python train.py --experts_per_token=1 --moe_layers=[1, 2, 3, 4, 5, 6, 7, 8, 9, 10, 11, 12] --router_score="softmax" --normalize_top_k=false --positions="rope" --init_std_o=0.0 --optimizer="soap_variant" --lr_mult_o=0.949 --lr_mult_up=1.39 --beta2=0.95 --batch_tokens=65536 --doc_mask=false
Below are experts of layer 4 (counted from 0) of a mixture-of-experts language model. Rows are named router (the router's row for the expert), down (a neuron's output weights, with its number) and show model dimensions 0-191. Each number is 128 + 32 x the weight over its row's rms, rounded and kept within 0 to 255. Numbers have three digits each.
After each expert's rows: a language model's description of what the expert responds to. This comes from a sample of Wikipedia text that the model never trained on.

# expert 3
router:067150126125090136135093133097086125085148104167144144132084109092119156149108161187077087144122179130139137163180136136106165101158120178155145099176121154114134133207106114159157109172152107100081168138102115170154105100085138103191154098160106080156174145182128058096128103123146169049164141147111136164112124128097141141172085120092113088055096118140085165094093043139134146137191137157148142128177136081112095171133115112085134175096121099098152145150146109157089127140119173073143191119120103123145154186186113098133093168190156122156063133120119144078134182113108132138
down0:173087168105095111104100168104120132131151110147142117133164095105156131104125104198168186138111113182117192136159125095131152136135126119108124106160177104101129114127141089106135140091109215165140159126113100092088056162089099092156157158090091127180147107138093133128120081138156115189178110075153146105139066081106143153144127135089064053105157107097116063119089105126118133126135119155128106174031180123130154145153108078115121122106106106199096090156163100186122165171134113121125197150090122084112162117136116139163146118082140104169102085064095144118099082075091116094
Description: Commas, and, copulas. Commas, especially in place names like Cook County, Illinois, plus the conjunction and and forms of be such as was, is, be.

# expert 14
router:107149155094080164145081149096089072116134105177141174174101106125116125132123157102113138149107152112189086131140154184101114069146148161166175148178146163070099136143144094160133095136108148138087177136089108158174159097096120080164103102177085093150151178115162087063121129093154153075181131118123135165132154170085184181178123111097094092108099167120082168117072090133150139107180091167164129101125182130080140173119153089098143178106090107156170121167103087150114160103088161137106143119123097106184170164149122096166172181170176087121097106140079150130119147167148154113
down1:108162154108177142123101109150115153108106086143085176152139162122146110080129120148176136194115147104131066127151186123087059161238119120098155190115183131098095181110186132143173141131190148078133145086075102122118049077109042108165127196124117036112148156122109147129115114096137119080151134133108159151139117124151210103092171117135121122117120135102109117166147158119144136143136146120145139154078152068101144139101113164117080107136097082106161122158144093200126139143134128139095148119084171116132174133113108100109145135150157076144097166124133164134090191137119082132
Description: Past verbs and table cells. Main verbs after subjects, such as moved, joined, learned, grew, and closing parentheses, blank cells and pipes in tables.

# expert 12
router:106180175126083157144104162109078076137091089156142171163117103154095129099107122137108174141161136098167086109159131169090122082142161166181152170149124171104116149134148074161108122137092141142132155110086085156159147110073119105186085115128110104166170181100137104090095159113192171106185134151165115169127167158109161152164102137108091095135084156115096137083131105127177135087152121163160132102128180160096150187084123102136157167108069094166150137165081091135117136114106149128075142124046059125169093171115109100174141181140172087063104079162089158093159132144132165113
down0:117072150119083122156098155175104136142142053175061148200125113167128079154155122155175193102197147142072158113138108152107151118102066138103069117126178104133087092179165123117142130142058146151090155161114129107124112167139142146110080125067108085184199116179159167137089154105138165129144164115089117184118132078130128179149131119151098102140144124154177100138125059135120120139155085136112099119126152141109104106233137118142142159121148126152126133142108113112083150197074148119139121154071134094109124069157075174126131143107148080114161139107114194128141141130083092097
Description: Apostrophes and name openers. Apostrophes inside names and elisions like Sant'Elena or l'amour, possessive 's, and first pieces of names such as New, Mc, St.

# expert 2
router:100163160086079135185123144110109103162077067144179126150152101114156173104114152165115104119105141160166085055103197153126075112190087157141177096151101162062158075124139112136141132160166130102136137128094168146143179098115169125134141092142102134138140146186213135098048090089140118120146132103152192146197155206112167155144074077094136123137100182146111129144140117163157149131110124145169157089150139158030161153074136116123153104129104095155153146149094108118074142126098177149152140111136073151153145125139147114161155140146147089139114158188102147142146148178144147142
down0:158073190112111112104155154159171170145184087147119145150102132109109133138109121177145186131120112156085185132120111109090154111138105134127122126092218129122103159177138068114142155110153157127127157162185125130168139097128168098188094147102106112188129153137142118123056169116089163152168161126185175154116130066121154181160127095106071100111124149137127122052105052125133098089095133132161108189119169141116119130194122163139113126062107081196075093110081122124136139167067189135110126111085136150109141142142132092118122156105163169151149134129161177130144096096080055149
Description: Mid-word English suffixes. Middle and end pieces of ordinary English words after a short opening piece, such as ty-p-ically, foot-st-eps, Francisc-ans.

# expert 13
router:086128182118141182144102150064120091096154127145165181127145112101146104162100114122135125130052173130153128143158143158141072101157118157135150173145139168121122095137118059121117176169087173192150205047079114160148167111106093078118070098149117074123166152212155113105134174122106159075185097120125131152121157144095135158137125115108077105096064146097093162087147123156112122120148137138151119105124163161091165146094168112123133189122109106163147181132057104125159154096102146127090148067116121097180129136125157090133181169216143117110118091117100164129104129174118148110
down0:117121130120102125120187156103144209170143135127112172133136087134122158116125083118149195125195142134123194127110131092062151119109148119096156109126170143068091178174122117110126169135091148136136163148194131119127122076103125066177106137118140076231169115170143119174125177153156172137136105155163103143096127099040117155092122120160112090115185147187188106091175141107085116149132079131114106166146143145124093126131149110078120080144137112179081105150124086116107140143084162119135180165104115068065148101134109133141116171149132136158108105119104206093103091080101100097
Description: Line breaks and headers. Line breaks ending infobox or table rows and preceding section headings, plus header words like name, Year, song, record, Date.

# expert 5
router:129128148147110137095101143134113128112094080176175133163135123146116125134066196096113168136170115125152103145117150151060101096171146132140143125153154169092115173104149101194189124167163083163158115099127098159126134082080174094131143126104113087135103140085119108112106151105108130103138067122102137154131133127094172135171116114092097113119124141109122160134100081208068169118175109165132145126108165105115052153121149100096113183000109103131147170161102121154146181097086157072070140062116139100140180127117120107137172175135179099118083119102089165077113114185150157142
down0:138106149115138167138152166131116189167142107178151095163128109141083136086168108113115174143133110210082163121102089104096085132143099124099063149102108143112086105116102122087171165163080150137093132166123143137103140121111151076137102145127151105207144145139124186115100130160110200185130143120162124181124097069105149159140107143160073166165141118148113140045119089151116132119121160151123118140074163193127064137150110121159125145051183095202099080133120126079149167102161124104126161140073135130059139065154129138091139155107107150173111117099121181057094091114088107146
Description: Prepositions. Prepositions and linking words after nouns or verbs, mostly of, also to, in, for, with, by, from, as: herds of, supported by.

# expert 10
router:053145140108095172110091171099123090064135121174160158111113127153093140077107133128129128211090104101148150069162151149123140117149109147161146094148113137099114165127119087145172173144093145167124181079110078174146132070093085066100150074135101091166170186117144099107138119093155171115135108140173106164102127127097158124167071122113110102044090140086107095150151097132097108102149111166152101111082164129122196141127136127118132145070093088132155080149120143124137102099089170063056110110132113122165116150135133107123132155138182127147079028153097163087098159136145155179
down1:115196137126153209110098125126107111123136053107101142132103128102137096097106127159141160159081141140196072125195138097143065122113130152144098145156125084115175184129141170102170136138126093180132134118055098141151114115142178092176141184086089066119103142108118159106158131094138118074094093109053175161127118100112186133137149091184114108093159118115131107199131095111147128114155202095150194153085148089111192119113070106099156103120081141103187171109124125144154135143081129130096114132088091124152161105135124083115123116182116085125150142093131207151078114110156127132
Description: Opening brackets and conjunctions. Opening parentheses before years or numbers, table pipes and quotes, plus clause-linking words like but, or, while, however, although.

# expert 6
router:148175157109117185153106205130105102142137093132149122156139113132204140170106115149085102100151158063174123129085152155144103125128137164128181083144165164114148167136122132166101095068170140081113122145084109165153167119119174111121085120173079121119137144086181107088088174155189174111121199146120125161163134170088150126162123084088075083113110191143109153137167111098044125096116111147171151059128118143090162137117127124111155161094118121205165155141094087110118119122089131154121182097121116054192141201134101113169118141155158096104115089139100141079142145148119162122
down0:154064119098079101167120182102130139117135063186131170129124171117132106117116141128104177147159126149079180154105161108055151129147083184104104175117170083065100097109132107125176134114100146143121171164150108100123122126111106104141096171135076088158144095205124139187082186117106177135142142132150073219090122077123117144130156143095109097136130103145163160129177056154090147136120158161128104143103202133070107130192134097151148139069167119152126120134129099146153159130120201142139164150125148141116128111180125136160115155113138104146154123150191167137092077041123104112
Description: Proper-name heads. Capitalized nouns within institution and event names, especially World War, United States, League, School, Army, and adjectives like American.

# expert 8
router:075181163142095166171080127129068079101114118133152153164142102160064132089139129123109143135107168122147069107180130177090069058131113154098165131134160153100126142144127090120099116146176147179141123137094100138177172077110127081137137102160116096177181160122148070106106133104177174110166101096102131140159134153107155147154127095123096061111094150114154140149079098097134108073175069164164159110159161079102202156102157086073127167111084075120162139159079113157062117104083154193076133162138125117175122150139112095155148154131170108115101113151099160136159144170136157091
down0:140073124113077141141127152090191191132129107144092185129119133108111174154147074134173210117180136147128216074108089102074134124102095113118111104121151144088068105119106122111174126101128125160107177148131156124117123126100099106163133144137132098194179115148121159135110138091119172133147150170162097200144121079113167174151140142185067099098122113173126096097118031131107108126119114102117137149092188153092095145189137130128118137105117121154088129174108174113132156166062171092116139105075147132059177161135096175137141127124159091155150158140156172104138093057086107120
Description: Hyphens and range dashes. Hyphens and en dashes joining numbers, years or compound words, such as 2007–2026, record-keeping, 41-43, plus slashes and coordinate digits.

# expert 1
router:131097140081104173134106201087097105156126128165139130139119155137162098130153116115109149117136169112167108152136147163083123102136130138152143121141153161106178165114149095169119081088157085135071149166119085132160148094096125097161086113140095076139102157091143090101131182088188179069160194168101112144158154157110170121163128109098095066110115167093120173050141111165162136110180073157182110076115141100121049145122166099131211197063090097139149155190126127186106147095103143148127150128104144088147170171126097126142170156144133117075109086151078138136148109157155154145
down0:125118127158115109144119150156205181109147104158089179156050082139108117162200115123115193121197104189119183116143126140129174094148087120117069139117186133083109116122152152095151186127087141124110150143178116117079076147138095083146113118091121093191128162172126119142099122128089166141112148144160098145098119034103143208178145164181099128144102159158079089105086072153116129133099129138173108074097119145137095113182080123088085095096113130140162110107129139109110127157103183115140151161124143103153150124217126161127142107103140103169115130090131196114128076114142134141
Description: Determiners and table pipes. Determiners such as the, The, their, each, its after a preposition, plus pipe and semicolon separators between numbers in sports tables.

# expert 15
router:115144179110102158172090135090067091115122094172151152182100093140105113129130151089120154157085153121174113093141152168093109082141130157164165158144148171086129166137150081128147085121121118155110167114096108163164174083082127074152087118180084103146154152145176087064078140101154161111184136092127134165131171169103179168172112117105083082109088170120105162098078096141142144103178104150165146094145189130087166172089179099119146167106081087175168131150089101134113154121092183168125138137098080102173169163145114107171186150181142097110113110157091150115125160167139161088
down0:155062165111089067164127157141145174114174127110129128147134079164161150117181171119143160138179116160095202135118111101136158071111107192134072136113194068112081117115138139149158184096092145144169164158126144096100084126131132100168115106098123102190107126124108154201112156109153127168139181144170093199099082074115153164106109163170060085132109166141145065090095059129128116122088127131090123144139175145098140111173130111158146164086137123167115114153119102111118153164170167102127170131085150139104160106173113143118099194109159112153160134087130170115133066066116096118
Description: Head nouns and suffixes. Common nouns and plural suffixes after the, his or a, such as city, team, conflict, purpose, and jihad-ists, terror-ists.

# expert 9
router:091153156101098152156084153111084084114129095162150162167102090124104115145115147124105135149099157118176101111131162183092101082148157164165169162162124179085112128137135102174127110140101139157100162090089107176184183107081129076161115099185101082158163172122167088082098141087135149085189122100103140164127155177080171200177128106097089092103084166124103159117087086120153132124189088147169121119140169125091131182094151103121153173105089093150176111163090103135094130100085166132105159141111093114166157191156128110176162186173174097123102116151086158129132147166157175116
down1:163167105158174158093116167114155195111106070138113120094142157127127137150063146166140119118145122107161110144198177130121091157184129160124128137096137081162077192040211112146104155104172146143126146082077117135121071141150080123151127145171105082144143155101089158152182106122101139066156116111098164143107117086145119147160122124172101138145100116128160159181144161122147165130133162112190126164084222106095172107080125146151150117128033171070157147142122128138149128173089139149067123099118153094114166151109122095113157160164130125124084152085106141106110185087114145108
Description: Table cells and places. Numbers and names inside wiki tables and lists, such as vote-total digits, country and city names, brand names, often right after a pipe.

# expert 7
router:116166166120081164140083149106093088135133098174135171177102105113108134136099167105106139148100137129177098132131167185108101093163155150169149155165135162097085131136137095155128110121109129144099176103087121171173183084089128075163109103175085083134166180112163090081100139085145157082181126105131143163141159164098172175171105119094089087116087173127098161104091106139152131109198094165170130100122178124087122169096152090093157181080083099170155128164086100145110133097081160133104144121113103091160166167159120088175169173177165093112104110152061172119138160157147185106
down1:120117132130188113148095099142115125100137108088130152164124177171093110122089157101153125119122150138174135142179154154087068141182112137122103143101128083076052186066160143128141124115185128106130171165102115156101078125175124081168109159120105059105105175145091149121160118071135158089174141130061195125133122081142119150134160118133125116066154109118116165174153131146152137120129175123134174137087194092107149128097106116080188128132056098099162114163153168133122123143066111127088142168023101112113107126059097066163148139143173106115117153137101138159079171123096120161
Description: Mixed mid-sentence words. Pronouns, articles and adjectives mid-sentence (them, many, only, a) plus mid-word suffixes like -ising, -ively and numeric cells in tables.

# expert 4
router:127112158091112141163104129116073079108154128167129143166078080142104131136118119091105156178179111097146074126152167147097159096151103131181164150175168160109110098091132130153118165158089138182121155108096116150176161078116158069189121104204071102141159145136190119093081119135125137075159117141049176160157107140098163215151123130131077114075113144135115170153126097126120080103162133123168100131121159166086116177093134101112143200124093100204170098152105127157101084114097159140123144150115100149166162125143104133165210159156136086127106096154112155124084151148158148075
down0:190099152122076091127154154153181176115143093119099158192112154163151145113179120173165154136177124168062162159125139063112103126116082118084126099084146098096076100144143139119139129132114192121143134121188167142150119104143069081120108115128117087211147169123132158184059148095104165162175144104143150168139135089119123158144151158211121156140110155134163115169135082158089132123149141109140126179096175160137136132184128099130105156091125108175126130157104130132119133154104144121100194124082075091096143156148055137159097085121156104115150145093135184149145088031114100080
Description: Sentence-ending periods. Full stops closing a sentence or paragraph, including ')." and ".', plus a few particles like up, down and dollar signs.

# expert 11
router:095169175093084157157095154112084085116132103160149169190126104133115125140106157121112118141099145118175104112150158174104094079162162165169154175157136171091102135147127115163135100143118148145096150112095130184183190084089140091172101101169077086164163170115162085081110135097154152094193132098136131161134163181094174168171124122096075091116083160143117158094094095130152146109198096145181151107142161122076124177083152097093152174103105095159194121158093095153108156112093153142110141137102100096178148168147130095172185188172166097108109121155081157123134146175152161118
down0:170152166092097118090140150108177155124155145172090177130100091151115140103126101137118216117203119154094207111158096123101186122167073109161109151108168079125089154115158113126149124100099145129127152147125115096079123113122119116148105095107109087164168147162081134180085167103159179156164132102142106229128097084092167131106159136166100112078154154169154126120073086176114116097075102137171064171088176161127119119176141136117142105077155151218108103158121141111142157162140151103095180128134143140103144058175106146162150156145127127150117183109125173146127134120078092110
Description: Word continuations in credits. Word pieces and numbers ending names or titles in music, sport and taxonomy text, such as Lear-month, Power-team, et al., million, 1920s.

# expert 0
router:131162168118093160078102166141090060156060075142168122151129097137103142094112135092116163105126160153143071122102162175105153092146188153143179181171127143066159133212102114140096091118135120111085151145095109148201186122093091136172107123163136113133129153116154140073129128120121143116140165160147098177149147181094144145151121123083118115123092171061087125112099132150140142063120128159139116123131188134059157164120096077061146125132074106079159116140100093112124081092099148123142150150083072093156104099184074097183135163124135084149121124134082158134178111166154177150
down0:211083143105089095091160148134147162114084139182131145165078119143093176097159094149157171107160111164111159086080164117072099103111109121106108075153147136076156132128128110110151138132070154156127149177140114122111150096105104039161131124036145148208128162129141167163067064122085158141164169146131102160101137132113141149153137114179101086147177113119128124107132069124088134165134078123129125131147156107117175116158124149131116152105134153161076159142177111130142156207119149076157133140140149129043160102176102102088111185158200125156123131100116193157133105121124096096
Description: Foreign name fragments. Short word pieces inside foreign personal and place names, especially Dutch, German and Slavic spellings, such as Dij-k, Ger-d, Te-j.